{"d_expert": 128, "activation": "geglu", "routed_scale": 1.5, "lr_router": 0.00068, "tie_embeddings": false, "optimizer": "muon", "beta1": 0.95, "batch_tokens": 65536, "train_tokens": 388400000, "steps": 5927, "dataset": "wikipedia_en"}
Below are experts of layer 4 (counted from 0) of a mixture-of-experts language model. Rows are named gate (a neuron's input weights, with its number), up (a neuron's input weights, with its number) and show model dimensions 0-191. Each number is 128 + 32 x the weight over its row's rms, rounded and kept within 0 to 255.
Before each expert's rows: "comes after" lists some tokens at least twice as common just before its tokens as in all text; "gets" lists some tokens that make up at least twice as much of what it gets as of all text. This comes from a sample of Wikipedia text that the model never trained on. Tokens count by the router's weight.

# expert 89
comes after: " of", " in", " at", " for", " to", " on"
gets: " the", " The", "The", " W", " List", "the"
gate0 [173 152  88 116  92  83  87 159 148 141 105 113  78 217 155 148 149 139  92 118 143 131 109  76 106 115 192  90 175 116  89 116 157 108 179 109  89 108 115 102  99 164 112 112 157 108 123 107  77 101  87 130 173 130 101 175 139 113 129  63 140  92 119  86 173 148 152 109  86 187 129 116  64  97 144 149  86 114 142 219 107 146 179 118 139 104 193 143 102 160  87 203 151 155  91 170  89 116 152 140 123 117 160  92  79 124 102 142 132 102 126 111 110  88 118 121 128 107 135 187 112  82  91  73 191 153  95 144 141 118 119 148 113 132 115 153 128 152 159 129 136  73 153  96 136 117 189 127 110 160 136 112 181  68 118 101 187 100  84 108 122 154 155 172 146 135 106  77 118 100 103 157 109 118 102 169 115 148  83 141 118 103  60 100 119  89 109 158 147 164 159 145]
up0 [ 80 110 155 120 144 168 158  86 132 108 124  83 148 128 145 117 103 149 138 131 148 162 172 154 171 148 132 161  81 102 163 141 123 135  66 160 124  73 150 150 120 125 200 140 209 122  47 133  99 159 125 125  91 173 177 114  81 111 141 218 119 161 150 127 147 174  79 150  94 134 149 194 157 110 132 109 118  74 143  56 151 167 152 121 149 129 124 130 149  76 155 136 115  64 121 108 161 177 143  99 140 107  88 177 200 154 138 141 109 136 141  97 102  94 150 108 118  82  55  65 120 109 128 156 112 120 162 128 139 109 134 166 113 131 152 120 103 130 166 166 104 155 165 125 151 108  49 115 141 127 123 161 120 121 117 109 111 151 108 148 191 177 117 120 141 115 140 141  89 192 168 113 168 123 162  72 186 135 109  90 133 192 127 158 140 117 131 167  79  89 119  91]
gate1 [148 111 106 137 124 181  77 130  82  51 104  63 129 144 221 107 105 116 138 160 171  67 129 163 140 137 160 120 117 123 127  97 109 149 143 145 141 181 112 154  12 141 110 150 125 199 143 124 126 132 151 179 188 141  71  86 128 114 128 134 123 166 117 139 103  96 157  92 115 144  91 162 140 207 147 162  89 120 105 144  60  92  97 147 100 179 141 138 174 133 126 103 118 170 166 126 161 111 110 132  66 130 150 170 126 111 113 122  90  96 149 136 152  90 106 163 157 133  98 123 211 108 163 111 114 140 140 134 106 153 136 120 138 111 131 143 145 158 110 128 173 156 125 103 110 121 142 179 167  75 163 126 133 107 113 181 120 146  84  85 106 126  90  78 126 131  70 148 169  89 112 139 161  51 107 168  91 153 120 148 111 131 111  84 124 107 171 130 100 154  68 167]
up1 [124 148  58 102 142 125 126 110 106 111 194  94 208 125 103 134 100 104 138 119 102 177 132 136 132 121 154 179 130 187 139 127 119 141 174 141  95 184 171 166  83 136 167  92 130 150 151 118 171 119 139 105 149 150  74 100 154  96 126 177 137 115 109 121 143 114 155 118 112 168 149  97  83 181 178 134 118 179 145 104  84 112  83  58 103 116 163 145 133 128 103 115 115 113 118 171  92 161 127 162  88  85  89 159 119 152 105 155 110 162 164 163 135  97 113 119 118 159  85 133 139 132  88  53 108 137 133 195 115  67  60 149 163 111  32 109 126 162 140  94 117 135 162 104  62 165  81 109 155 140 133  78 175 116 143 197 204 110 154  91 147 112 118 117 144 162 119 106 130  53 119 121 119 107 114 116 155 110 115 154 194 103 146  94 111 104 122 138 109 158 171 165]
gate2 [180 111 120 104 105 161 133 107 103  85  76 163 124 174 102 169 141 178 112  83  91 174 143 130 169  48  99  93  58 138 178 112 146 111 141 147 165 123 116 116 139 114 169 157 153 118 181 120 103 134 152 123 111 108 138 198 122  63 155 127 129 104 118 174 104  50 136 112  95 112 199  95 191  96 112 164 130 128 123 185 106 153 177 175  94  99 125 139 106 142 152 112 139 170 102 139 111 154 137  86  85 109 145  74 130 162 149 145  65 151 125 119 127 115 207 106 131 132 151  58  94 157 141 167 101 159 164 110 152 113 106 138 149 147 145 134 119 177 152 178  49 104 112 135 142  83 128 101 222 142 170 140 126 120  99 132 124  92 114 127  92 144 180 102 172 101 112 171 120 144 144 139 134 157 172 175 103 128 165 129 144 112 121  68 130 189 147 138 129  96 154 137]
up2 [155 129  99 115  83 123  86 145 106 109 120 157 139 178  75  82  98 144 172  93 133  93 208 110 168 106 154  87 106 116 132 125 163 130  91 114 131 130 124 128  88 104 168 153 111 126 147  64 113 127 102 105 106 126 135 141 137 155 105 107 137 109 130 188 159 153 154 138  76 107 120 103 153 158 187 131  84 154 139 128 121 152 104 120 133  88 125 156 157 149 145 166 192 121  95 123 164 124 150 182 109 113 106  96  97 164  32  99 131 212  66 133 172  76  75 108  77 200 138 142  63 133 196 122 135 139 118  95 115  92  58 135  96  97 135 126 135 105 146 145 152 102 175 108 135 147 139 139  60  67 147 123 212 122 157 115 173 152 146 171 145  92 135 119 177  62 145 120 138 104 143  94  89 118 101 153 171 113 161 183 126 165 160 163 161 129 116 126 161 139 108 122]
gate3 [209 145 126  95 160 154 148  83 117  88 102  65 105 114 107  95 146 192 122 128 111 135 179 107 148  55 146  98 161 118 125 204 108 130 127 122 137 157 127   7  96 128 137 116 113 171 129 166 159 169 139 143 149 129 111 133 134 113 113 198 112 164 165 149 128 175  99 127 156  83 173 113 164  89  91 167 115 151 129 154 111 162  97 102 150 111 119 144  90 127 130 135 125 124 120 116 155 156  87 137 166 119 159  62 103  42  79  85  93  95 102  90 124  97 151 114 178 107 137 140 107 107 116 133  62 117 204 168 129 120 129  81 130 166  85 144  91 168 120 120  71 103 148 176 114 151  93 134 135 100 202 126 125  96 112 128 142 120 113 138 111 147 140  75 100 130 165 169 137 113  71 178 136  67 165 138  83  72 126 145  96 113 103 127 134 133 129 138 128 110  76 110]
up3 [183 132 146 135 112  76 116 113 200 114 120 119 112  90 116 117 121 139 135 190  76 175 160 130  95 126 106 134 119  93 145 136 153  80 124 140 165 117 128 135  97  80 132  66  98 109 108 175 115 164 121 122 104 146 105  85  77 145  96 162  84 135 157 177 119 139 133 168 166 133 104 134 114  84 122 164 111 111 101 187 169 163 123 139 162  99  93 143  81 172 132 103 155 127 108 161  96 100  86  80 134 140 161 177  66 134 118  93  50 159 104 130 134 111 113  70 192 136 102 152  84 166 111 174 108 198 123 189 153 142 155 171 162 147 142  92 171 130  94 109 104 115 105 149 125 129 161 170 158 112 132 125 101 176 103  75 179 109 109 122  69 116 103  91 134  83 114 185 158 112  97  91 108  89 117  69 134 125  72  90 109 118  88 180  97 151 104 182  81 136  96 179]
gate4 [139  97 115  87 139 203 173 112 185 121 148 156 198 120 113 132 137 113 135 133  72  64 144 154 115 146 150 113 126  89 111 136 163 130 165  69 143 102 112  98 172 177  59 153 167 119 108 141  88  98 140 125 117 113 107 198 126 125 138  85 119 148 120  89 149 136 111 139 165 135 103 147 158  72 125  86 207  67  88  95 178 207 150 134  91 105  83 137  84 136  77 135 110 131 135 146  89 122 133 129 120 132 117 111 121 120  76  97 101 114 106  72  96 102 114 154 100 106 156 127 149 131 150 132 110 181 133 153 181 107  91 131 197 165 157 168 128  76 127 132 170 105 110 134 141 133 129 129 217 131 143  83  81  83 100 127 128  77 174 102 101 117 114  93  97 136  92 197 144 154 143  73  79 132 140 171 103 160  99 162 122 193 134 122 152  70 148 140  91 130 120 102]
up4 [106 147 125 176 107 143 134  75 166  75 123 180 155 127  81 153 146 174 123  75 112 107 111 128 132 126 130 102 124 132  82 149 129 109 117 111  96 166 148 161 190 180  53 197 120 113 132 107  64 106 118 150 169 128 108 133 126 107 142 149 106 145 135 154 113 124  69 118 115 121  71  96 122 142 112  88 200 115  70 101 166 164 130  64 122 107 124 178 155 158 131  96  73 136 166 109 103 126 124 114 158 172 120  76 199 161 130  87  94 101 120  91 115 167  80 128 124  52 153  76 126 136  98 154 121 181 119 130 166 139  95 119 176 110 149 180 149 144  98 129 143 166  98 153 121 118  96 167 176 155 165 116 127 109 108  99 125 100 140 204 101 118 111  65 144 158  88 137 107  96 164 118  92 167  93 187 113  96 139 183  87 179 110 133 116  97 170 105  80 176 119 100]
gate5 [120 110 113 102 131 194 181 131 169 165 122  90  98 142 114 149 136  86  99 180 160 135 149 191 194  98 101 143 146 120 122 208 103 158 121 164 162 129  74 140 102  84 118  69 168  68  90 173 141  93 115 127 124 110 124 145 130  76 119 143  77  88 120  94 125 120 150 154 132 110  49  98 145 118  51 140 169 129 110 130 145 114 133 112 108 151 124 103 139 132 126 177 124 104  87  55  62 199 120  98  68 122 121  99 138 134 101 125  96  59 121 166 115 131  92  82 120 108 138  99 125 136  92  94 110  56  74  88 131 149 162 136 168 152 170 107 110  98 176 146 191 120 128 162 135 115 103 160 118 127  99 133  93 123 128 141 142  97 106 196 142 125  91 149 116 177  89  99  83  82 166 149 166 100  76 133 123 177 104 150 179 164 110 132 134 115 172 120 100 128 102 142]
up5 [132 119 158 125 151 140 164 107 185 128  99  79 128 172 150 113 136 108 182 160 129  99  98 169 104 125 146 155  77 176 101 157 133 115 110 110 163  87  66 124  85 119 169 175  91 136 132 152 158 160 121  89 118 121 125  56 116 109 132 196 111 124 114  92 102 171  88  86 180 143 159 136 158 155 107 122 125 150 121 191 106 147 136 107 123 175 111  91 136 135 122  95 149 164 183  88 131 161 162 143 152  71  94  86  99 174 182 162  99 141 141 173 125 118 126 182 144 139  88 179 139 129 144 184 134 136  95  45 122 158  82 170 144 125 143 125 170 140 145 146 141  92 100 108 117 131  85 102 101 160  76 156 122 132 126 160 158 201 120 174 141 182 115 125  43 137 116 102 180 154  77 143 114 137 146 138 165  99 106 222 190 139 158 151 153 134 180 115  94 128 157 112]
gate6 [116 154  89 153 115 110 190 140 196 105 132 106 167 122  80  96 184 114 135 107 162 151  72 172 167  80 144 174 120 170 143  84 190 105 181 102  72 144 182 108 143 143  55  77 182 143 126 164  93 144 128 154 132  98 135 203 143 175 165 127 122 167 182 119 114  64 107 108 123 147 109 117 150 136  74 145 143 142  73 137 116 123 148 177 116 127 157 158 148 135  96 120 129 146 154  99  82 122  59 104 141 115 136  89 155  74 145 148 111 114 145 108 150 153 101 133 114 173 175 167  92 173 136 102  84  86  99 173 174 159  67 113  89 124 148 122 107 120 150 120 152 192 109 137 202 154 126 143 178  96 115 109 115 135 107 122 124  87 165 124 151 104 195 128 171 112  73 143 167  93 184  87 158 111  86 135 156 138 112 177 106 107 131 131 132 119 162 112 159 149 122 130]
up6 [134 157 155  74  82 151 116 115 130 159 140 134 178 159  83 103 106 161 148 124 112 129 139 165  94 112 133 139 127 126 138 129 108 132 191 103 133 139 115 148 131 176 179 152 170 129 119 177 128 161 157 146 131 158 134 146 132 126 177  81 131 120  58 138 148  88 136 129  83 102  52  88  41 132 140 133 178 155 115 138  58 103  87 107 153 139 132 164  67 145 151  68 172 145 150 146  81  97  90 146 119 124 163 118  80  77 183 169 113  83 116  54 151 123 150 132 104 114  87  84  78 127 105 135 167 100  29 101 147 201 107  98  63 115 127 126 119 140 154 116 153 127  99  90 121 101 153 161 123 133 157 107 177  72 155 124 146 145 152 103 119 107 189  84 163  78 168 153 157  98 144  79 115 129  99 185 125 138 138 152  87 134  94 149 119 126 144 186 160 120 165 106]
gate7 [150 118 103 149 150  93  93 141 113 133 114  37 127 167 110 116 152  95 160 184 101 152 185 120 136 136 121 123  99  93 176 116 172 162 114 162 201 140  96 121 148 131 154 172 133 167 165 175 139 135 141 110  94 117 131 121 126  78 139 189 133 115 144 131 133 123 151 184  65 133  69 124 150  95 151 159 123 150 114 141 186  88 105 195 152  98 178  82  74 128 104 107 113 117  71 141 138  75 139 100 118 156 132 140  81 128 141 157 176 131 134  94 129 140  88  84 113 153 141 169 102 108 123 171  79 107 192 119 111 118 140 135 151 136 152  73 163 115 184 137  83 112 174 113 114 120 190 136 151  93 137 106 171 121 102 178 145  94 112 180  59 160 117 132 169 153 173  86 103 107 180 147 137  85 158 202 141  94 108 145 106  97  65 116  91 111 143 122 180 183 102 162]
up7 [110 146 129 142 114 136 177 119 159 110 133 142  99  44 138 115 142 157  77 160 154 106  90 114 172 105 136 149 136 159  78 194 140  93 149 114  69  90 209  82  93 102  79  66 122 120 114 131  98  90 120 125 128 146 139 143 180 146 156  72 152  99 147 106 106 204 149 144 146 139 147 120 154 197  97 125 141 109 202 139  90 107 102 118 147 169  84 146 163 104 137  85 184 183 192 150 172 167 141 138 140  61 121  99 101 118 120  70 115 113  93 147 101 146 134 174 111 115 149 118 147 165 183 154 159 133 105 112 110 122 135 121 128 154 144 128  97 134  97 112 131  98  73 134 128 143  62 107 113 115 126 158 115 142 150 135 124 155 137  95 191  82 187 112  42 171  77 137 142 135  94 120 134 137 143  89 121 171 135 173 139 190 131 152 144 113  85 186  85  85 150 130]
gate8 [120 140 111 134 128 145  78 109 134  98 138  82 193  97 121 118 149 120 131  41  97 140  56 155 131 158  84 136  79 154 112  98 158 155 131 116 147  99  95 174 163 150 158 146  90 171 120 146 109 127  96 141 183  98  98 147 153  79 122  87 103 126 178  49 151 124  90 168 141 149 121 194  78 107 139 118 175 147 176 155  74 169  81 131 114 191  67 176 159 144 128 160 118 142 156 131 141 105  91 107 157 155 153  85 167 125 127 128 158 131 204  90 137 133 152 154 136 147 123 146 139 166 129 118  88  73 168 130 204  91 106 102 103  98  85 113  83 157 113 214 114 119 118 109 117 131 108  98 103 169 154 136 139 127 124 137 166  89 183 121 111  94 123 144 147 104  82 106 117 110 131 201 135 144 116 126  79  48 100 119 151 116  84 128 197 132 153 104 131 109 146 135]
up8 [150 144 141 127 157 126  97  98  97 101 152 104 139  90  73 136 130 179 140  99 171 181  85 162 143  90 140 130  99 142 163 152 154  68  88 148 145 158  85 151 220 140 205 223  86 102  96 143 159 173 123 138 218  90 137 105 130  89 129  68 173 144 161 113 148 103  92 154 173 164  87 151  97 130 120  85 234 180 188 114 116 155 134 144 133 143 119 117 155 122 108 134 124 119 139  89 107 165 114 136 137 197 120 106 118 173 149 115 149 106 134 132 148 118 151 122 140 139 136 116 117 142  80 128  69  55 124 167 161 161 111 119 152 130 133 131  59 119  99 154 163 133 138 139 145 107 151 147 163 158 137 149 122 151 154  86 113 177 121 165  87 108 130  97 179 105  97  88 156 143 129 179  86 108 128 162 112  73 123 146 111  96  86  93 102 131 158 164 127 125 172 146]
gate9 [160 133 191 124 137 109 123 100 164 113  80 130  97  59 113 107 123  91 178 183 139  97 153  96 103 188 120  93  75 123 144 145 129 146 141 105  98 135 160  92  81  95  98 113  79 134 116 110 134  99 168 157 104 127 162  89 120  91 113 145 126 186 120 129 148 102 164 152 135 154  70 140 101  99 150 180 147 109 113 166  71 150 113 176 140  89  98 114 177 112 160 117  98 116 142 197 108 134 161 108 124  95  96  75  96 173  87 140 122  93 171  59 109  86 160  70 136 132 112 115  87 145 114  80 122  60  56 121 187 136 193 165  89 122 154 148 145 116  69  82  99 137 122 111 167 138  88 127 197 136 135 113 151 171 115 157 110 139 169  74  97 128 155  94 177 116 103 140 101 115 131 150 111  76 129 201  78 143 158 167 146 143 118 116 119  82 146 125 103  79 150 134]
up9 [116 147 157 118 102 166 103 181 101 135 191  36 118 109 137 112 151 134 101 214 116 173  73 133 152 105 167 111 146 127  58  84 155  95 149  90 175 135 144  88 154  97 127 123 124 156  99 141 140  84 151  98  90 104 150 144 135 123 173 129  93 129 105 105 135  69 132 122 105 121 161 157 133  98 113 116  64 129 103 126 154 135 107 177  90 170 124  79 104 153 127 138 144 166 139 135 113 143 142  78 101 194 134  86 190  68 139 145 103 173 104 148 112 123  83 103 131 196 126  93 128  88 145 168 167 139 177 146  99  95 159 161 128  70 142 119 113 106 166 112 128 157 148 140  87  82 133 159 110  88  91 151 110 149 138  99 164  65 113 169 114 117 119 134  51 173  67  61 112  58 130 142 148 150 143 103 157 111  77 161 150  66 135  83  94 130  98 139 120 151 143 120]
gate10 [156 135 134 106 102 156 130 136 208 112 136 132 187 189 114 108 139 122 150 145 157 179 164  88 115 108 142 118 181 124 135 130 187 102 110  52 155 155 135 141  79 150 106 150 115 147 113 116 157 140 126 143 158 156 166 123 124 134  95  92 180  80 100 139 172 194 143 108 129 162 140 158 147 149 120 130 117 170 121 133 111  93  81 102  73 111 119 143  41  59  93 182  79 141 153 111 132 110 106 133 143 136  98 157 131 132  91 108 122 100 126 122 150 111 116 147  73 193 179 175 121 145  79 134 149  84 170 136 144 149 126 107  95 100 122 126 214 112 110  66 111  56 149 139 115  56 121 153 132 194 187 125  98 108  98 116  94 162 127 143 146 105 118  95 194 109 103 112 104  92 131 138 120  99 160 147 114  80 151 144  87  92 102 156  43 108 186 101 119  98 109 120]
up10 [ 83  69 121 106 161 163  61 163 145 144 178 150  96 128 121  87 140 155 133 142 135 111  95 100 153 110  95  89 109  89 142 178 119  72  95 139  88 159 157 105 139 160 144 137 151 119 125 169 164 147  82 117 153 115 141 178 154 126 122 125  84 158 129 142 119 151 119 109 123 128 128  85 160  89 153 110 128  83 164 130 101 175 194  52 110 173  95  84 123 110 150  90  41 150 130  65 196 163 111 151 121 118 111 152 140  78 166 133 119 141  92 144 110 157 151 113 128 119 156  49 118 178  87 122 181 163 120 167 115 122 102  92 160 162 148 126 150  83 129 115  98 147  82 126 152 138  95 110 185 107  51 106 166  73  98 128 136 132  82 113 131 146  87  99 132 115  96 194  97  92 103  71  91  95 132 121 145 103 159 106  86 193 138 117  88 111 147  80 143 146 111  57]
gate11 [ 99 154  85 161 109 105 134 114 117 110  84 104 131 109 167 207 109 148 156 174 162 124 144 109 159 159 142 117 138  93 146 108 126  70 173 113 170 136  96 123 122 150 137 124 144 137 107 126 149 136 103 155 104 168 128 122 100 112 105 141 122 148 131 132 147 137 105  61 104 144 141 152 171 112 174 127 106 123 127 123  72 149 132 122  87  94 148 158 151  48 103 161 125 186 153 176 151 138 152 110 137 159 116 148 126 106  91 116 136 127 167 138 107  78 186 217 139 108 144 142  87 205  36 151  87 162 148 146  65 148 145  95 173 161 123 134 161 139 123 186  83 170 173 133  99 174 105 138 179 147  92 111 104 129 164 161  88  61 150 206 124 147 142  94  95  75 151 137 101 101 152  95 143  69 124  52 141  98 110 188 116 131 108  87  67 121 183 151 122 116 121 140]
up11 [159 121 138 170 149 104 107 147  82 104  98 153 159 132 111 113 127 169 111  79 150 102 119 135  91 171 132 124 122 139 144 156  74 130 185 154 127 143 161 100 212 156  92 106 126 201  82 138 132  93 164 108 110  53 120 144 180 141 100 147 134 139 153 144 114  88  91 109 104 127 112  71 145 143 159 150 152 142 159 116 133  91 146 167 159  54 150 144 115 141  85 134 134 154  86  58 176 113 132  78 197 100 138 143 109 149 105 129 114 135  75 142 184  75 142 125 124 187 128 158 115 144 170 126  89 106 125 134 102 140 110 143 149 121 129 140 126 123 152 140  85 168 204 116 144 193 117 118 191 163 100 111 142  91 126 124 165 113 162 124 165  80  97 148 143  73  97 144 113 166 190 111 156 134 195  69 114 108 143  84 122  42 134 128 154 122 153  65 167 103  63 115]
gate12 [170 137 121  88 114 115  80 204 116 141  94 105 110 151 108 120 116 115 156 135 122 149 152 118 123  96  78 132  69  55  68 116 142 139 218  72 141 129 106 123 112 122 154 161 130  97 160 125  90 105 147  95 175  90  90  87 130 105  98 149  70 150 108  88  87 123  89 145 135 144 115 144 129 126 130 131 150  96 145 166 117 157 175 130  93  91 151 172 109  85 116 102 103 145  56 111 127 114 133 120 114 157  89 101 116 100 117 114 122 178 176 103 194 100 204  83 212 132 140 147 158 112 105 118  97  92 165 121  57 129 115  82 131 155 156 139 152  77  95 131 135  83 154 171 121  92 132 124 124 113 170  95 143  98 169 173 151 118 142 167 150 125  95 184 155 118 122 155  55 103 142 142 116 163 162 150  45 141 133 162 168 124 149 164  91 135 202 134 124 102  79 109]
up12 [177 106 143 177 130  72  78 196  78 186 119  67  99 151 130 180 127 100 175 131 127 135 140 115 152 124 140 120 119 139 106 140 125 121 191 147  77 133 122 156 122 121 152 126  82 127 137 152 135 127 136 123 171 128 120 116 149 128 102 176 115 169 100 115 153 122 127 149 118 173 114 119 109  70 154 101 138 126 153 191  90 187 120 122 138 173  77 104 104 151 127 106 138 157 102 159 137 153 135 140 142 126 106 128 143  35 127  61 143 139 181 138  72 139 148 127 134 170 183 225 138  97 180 150 106  68 169 147 102  80  60  86  85 126 117 108 154 108  87  90 161 128 134 194 161 135 118 157 101 160 153 138 147  50 167 140 132 171 126 123 136  63 101 168 128 124  64 120  85  88 165 144 131 140 132 177  89  77 102 106 106 154  86 111  92  98 161 165 144 111 119 135]
gate13 [146 178 154 131 120 156 148 128 134  80 103 149 140 119 151 145 158 142 166 138 126 175  57 178 120 101 147 127 139 130 133 148  96 119 130 185 165 101 118 152  82 139 203 112 173  84  64 155 136 156  91  94 135 117 107 154 123  55  98 104 130 128 166  88 121 171 122 140 106  90 121 138 139 118  91 124 141 142 208 184 177 125  86  91  85 129 114 117 124 106 122 176 132 109 135  94  65 129 135 125 176 155 149 114 182  92 137 158 255  79 163 175 145 135 161 121 133 150 111 138 107 129 170  88 158 107 134 131 104 207  94 132  92 100 117 138 107 151 105 113 144 125 154 137 180 116 149 111  95 120 116 151 131 141 151 124 145 188 103 149 141 103  97 109  71 128 169 178 132  74  79 128 173  85 142 121  81 131 112 126  92 185 127  89 108 154 164 129 154 125 103  83]
up13 [123 125 146  98 137 124 158 114 131 109  78 131 148 113 152  92 179  98 163  93 172 134  50 179 164 146 134 142 124 135 160 155  63 133 151 182 119 109 113 156  70 109 152 122 123 130 115 178 134 165 107 155 162  88  74 137 133  95  93 131 196  85 182  89 136 125 127 157 119 203 148 128 121 114 173 129  84 117 144 147 176 112 176 140 117 145 124 127 147 100  84 170 195  55 119 136  43 165 112 187 152 120 110 106 138 104 177 113 196  87 163 114 103 106 115 100  97 128 107  87  96 118  94 139 154 140 158 152 153 150  59 120 143 150 122 176 103  77 129 159 134 184 133 141 176 108 148 112 153 122 114 118 110 156 121 105  95 189  93 175 137 120 128 116 132 107 107 146 110  62  57  73 132  96 160 135  79 159 137 206 144 158 134 130  92 157 151 118 147 131 130  81]
gate14 [108  87  87 131  86 157 150 146 162 106 116  35 104 138 126 160  46 129  98 101 113  97 107 173 190  70 157 122 122 113 145 131 104 111  64 137 143 109 117 154 102 161 105 125 150 145  78 104  70 158 111 122 132  99 140  96  81 118 131 143 136 100 134 171 139 124 124 200 127 148 127 166  95 134 136 201 119 186 143 123 173 172 178 164 167 140  77 100 110 102  82 135 157 104 136 156 199 153 135  99 148 124 153 112 126 125 165 119 103 134 156 173  99  65 210 157 158  71 119  92 110 143 121  94 121 148 126 101 135 151 143 165 157 164 137 151  96 164 124 140 121 155 112 166  86 142  67 147 139  85  97 133 122 160 106 109 121  83 143 111  90 148  73  57 114  96  62 191 114  88 167 134 147 169 192 119 104 191 144 137 134 130 132 186 131 119 128 112 129 145 105 160]
up14 [142 133 178 165 115 160  79  57 164 116 119  94  86 191 134  88  90  70 131 102 149  95 100 106  94 171 119 135 122 127  99 164  75 112 128 135 175  62 139 145 121  85 175 108 118 176 138 147  61 120 120 162 121 100 130 104 137 100 166 165  98  81 100 100  48 147  92 155 139  98  86 120 127 188  90 122 150 132 112 154 127 103 119 101 154 148 137 119 128 134 132 181 104  74  74 150 182 142  36 113 158 111 154 127 116 112 146 145 165 149 158 157 122  72 154  52 142 133 155 110 144 169 153 141  78  91 142 110 105 111 155 131 116 123 148 167 126 135 164 120 123 129 124 132  29 112  90 166 103 133 142 101 182 119 132 156 103  76 110 168 111  98 117 202 116 129  95  81  90  96 131 125 118  82 201  82 141 131 122 125 164 171 130 136 109 172 137 112 140  83 125 156]
gate15 [106 132  68 122 148  84 182 163 158 193 113 185 179 175 107 140 152 165 141 128 113 112 110 115 103 145 162 142 106 169 178 147 158 140 123  39 116 140 114 139 113 136 102 125 115 128 102 134 109 187 161  82 161  87  97 125 160 103 111  89 114 169 170 136 117 149 119 145 156 138  83 128 149 124 111 183 181  96 178 102 152 216 100 110  95  93 131 146 145  90 123 104  87 167 132 138 146 156 136 174 124 145 140 146 138 142  82 164 123 126 107 101 180 177 115 138 100 158 127   4  81 168  83 146 134 156 111 113 144 157 108 174 164 101 116 137  83  94 125 104 149  85 163 163 130 159 153 120 189 138 105 119 100 112 107  91  96  95 165  91 110 140  92  90 144  98  88 176 164 180 165 168 150 139 125  90  90 115 110 144 166 143 188 134 136  91 160 167 124  69 158 121]
up15 [141 129 127 136 125  83 152  72 139  31 122 120  79 110 140 116  99  94 160  70 154  98 132  65 104  84  55 162 163 106  63  85 125  95  95 199 113 178 151  59 132 110 162  98 102 132 158 105 111  96 121 148 132 135 113 152 186  83 141  83 168  88 173 156 158 192 158 100 139  98 134 145 139 126 150 168  85 110  78  63  98 100 126 110 108 134 143 144 132 113 151 116 162 115 110 167 116 164 117  54 142  92 128  81 112 126 157  95 139 135 165 164 135 135 125 115 140 141 111 186 114 136 117 174 143  95 132  81 140 180 141  93 128 165 130 113 100 138 181  78 186 156 157 106 113 119  96 104 163 208 124 149 138 167 132 136 142 163  77 130 118 122 153  69 112 164 179 121 156 108 129 137 171 165 119  92  97 175 180 134  81 157 144 101 112 134 107 112 125 159 148 164]
gate16 [139 110 147 103 127 103 141 143  61 131 114  89 116 140  73 105  30 111 144 183 174 135 107 175 132 107 151 127 154 162 112 117  80 127  73  75 136 138  52 111  60  92 142 146 159 132 143 162 203  60 188 123 167 180 150 147 146 114 146 123 162 140 146 150 105 164 181 130  58 103 146 181 171 131 141 129 153 122 145 142  97 134 179 142 135 152 127 120 122 139 147  77 137  52  97 175 132  97 119 159 117 145 118  78  83 147 119 170 182 118 149 160 155 115  76 103 137 146 137 134 104 174 111 153 101 183 124 116 180 193 110 167 165 148 146 126 126 111 106 116 130 134 155 148 148  98  84  59  84 117 171 139  91  94 121  98 127 160 124 161 161  67 146 114 152 149 101 130  87  95  67 125  98 153 112 122 131 126 118 122 185  86 120 102 175 112 131 115 115 120 148  69]
up16 [123  91  90 122 146 121 142 156 208  90 133 136 112 114 179 160 205 136 153  95  95  75 123 152 139 134 159 116 141 140 130 168 123 125 177 192  92  87 123 154 171 163 121  86 115 109 145 113 108 171  80 105  73 112 141  89 122 178 179 207 171 132  95 110 124 137 106 178 197 118  99  43 123 109 137 105 113 149 108 132 201 125 107 163  89  92  92 123 131 125 116 111 161 154 147  92 131 185 101  66 115 167 123 111 162  82 106 108  99 125 157  87  90 124 137 224 153 115 112  93 120  91 173 101 146 115 167 137 141 128 104  72  70 120  97 101 169 118 175 117 157 105 132 101 172 113 173 198 116 141  81 122 123 110  93 152 146 115 142  89 121 168 109 140 130 108 167 145  85 156 161 136 155 137 113 134 118 110 144 147 103 213 160  96  92 149 124 119 122 123 158 130]
gate17 [127 160 110 138 125  94 122  78  82 133  93  88 117 110 147 134 129 147 155 126 174 157 131 129 163 127 127  37 137 112 127  70  99 121 160 148 130 218 169 151 145 146 152 153 128 174 148 115 113 123  96 151  97 161 116 167  81 117 207 117  84 105 102 157 188 115 139  67 101 161 133 144 140  82  49 103 136 125 115 185 168 115 127 132  71 149 142 108 101  91 144 104 113 140 156 133  91 195 115 131 155  86 149 115 185  95 147 106 134 144 148 115 129 139 108 101 171 156 141 137 165 162 106 197 130 119 124 162  61 112 100 110 175 116 108 128 100 147 134 102 165 160 100 121 175 105 137 149 182 129 195  39 116 123  73 157 165 125  79 129 113 153 125 144 165  95 197  94 138 107 114  80 110 132 102  96 108 134  85 155 151 133 102  89 205  80 148 179 119 138 144 135]
up17 [167 167 107 149 202  97 145 152 104 130  54 120 124 121 165 160 113 104  87 136 119 153 152 105 136 148 122  45 131 167  91  91  72 107 122  76 121 192 182 141 144 164 135 148 170 157 156  81 187 126  97 175 130 107 140 181 121 131 155 105 128 110 133 109 130 115 161 138 104 140 155 138 107 137 106 139 113  94  81 177 168 102 162 151  92 164 124 135 112 104 136  70 108 117 104 181 122 175 140  93 119  64 151 135 168 112 143  85 111 182 161 130 130 192 112 101 179 151 148 143 166 144 114 166 102  93 137  98 129 162  84 104  96 133 108 136  97 133  93 134 167 170 115 147 144 102 161 126 165  94 170  57 135 153  96 186 148 166 108 123  88 102 126 168 202  89 181  68 123  82  93  82 116  94 146  95 124 105  62 146 137 167 116  89 196 110 128 165 109 123 144 152]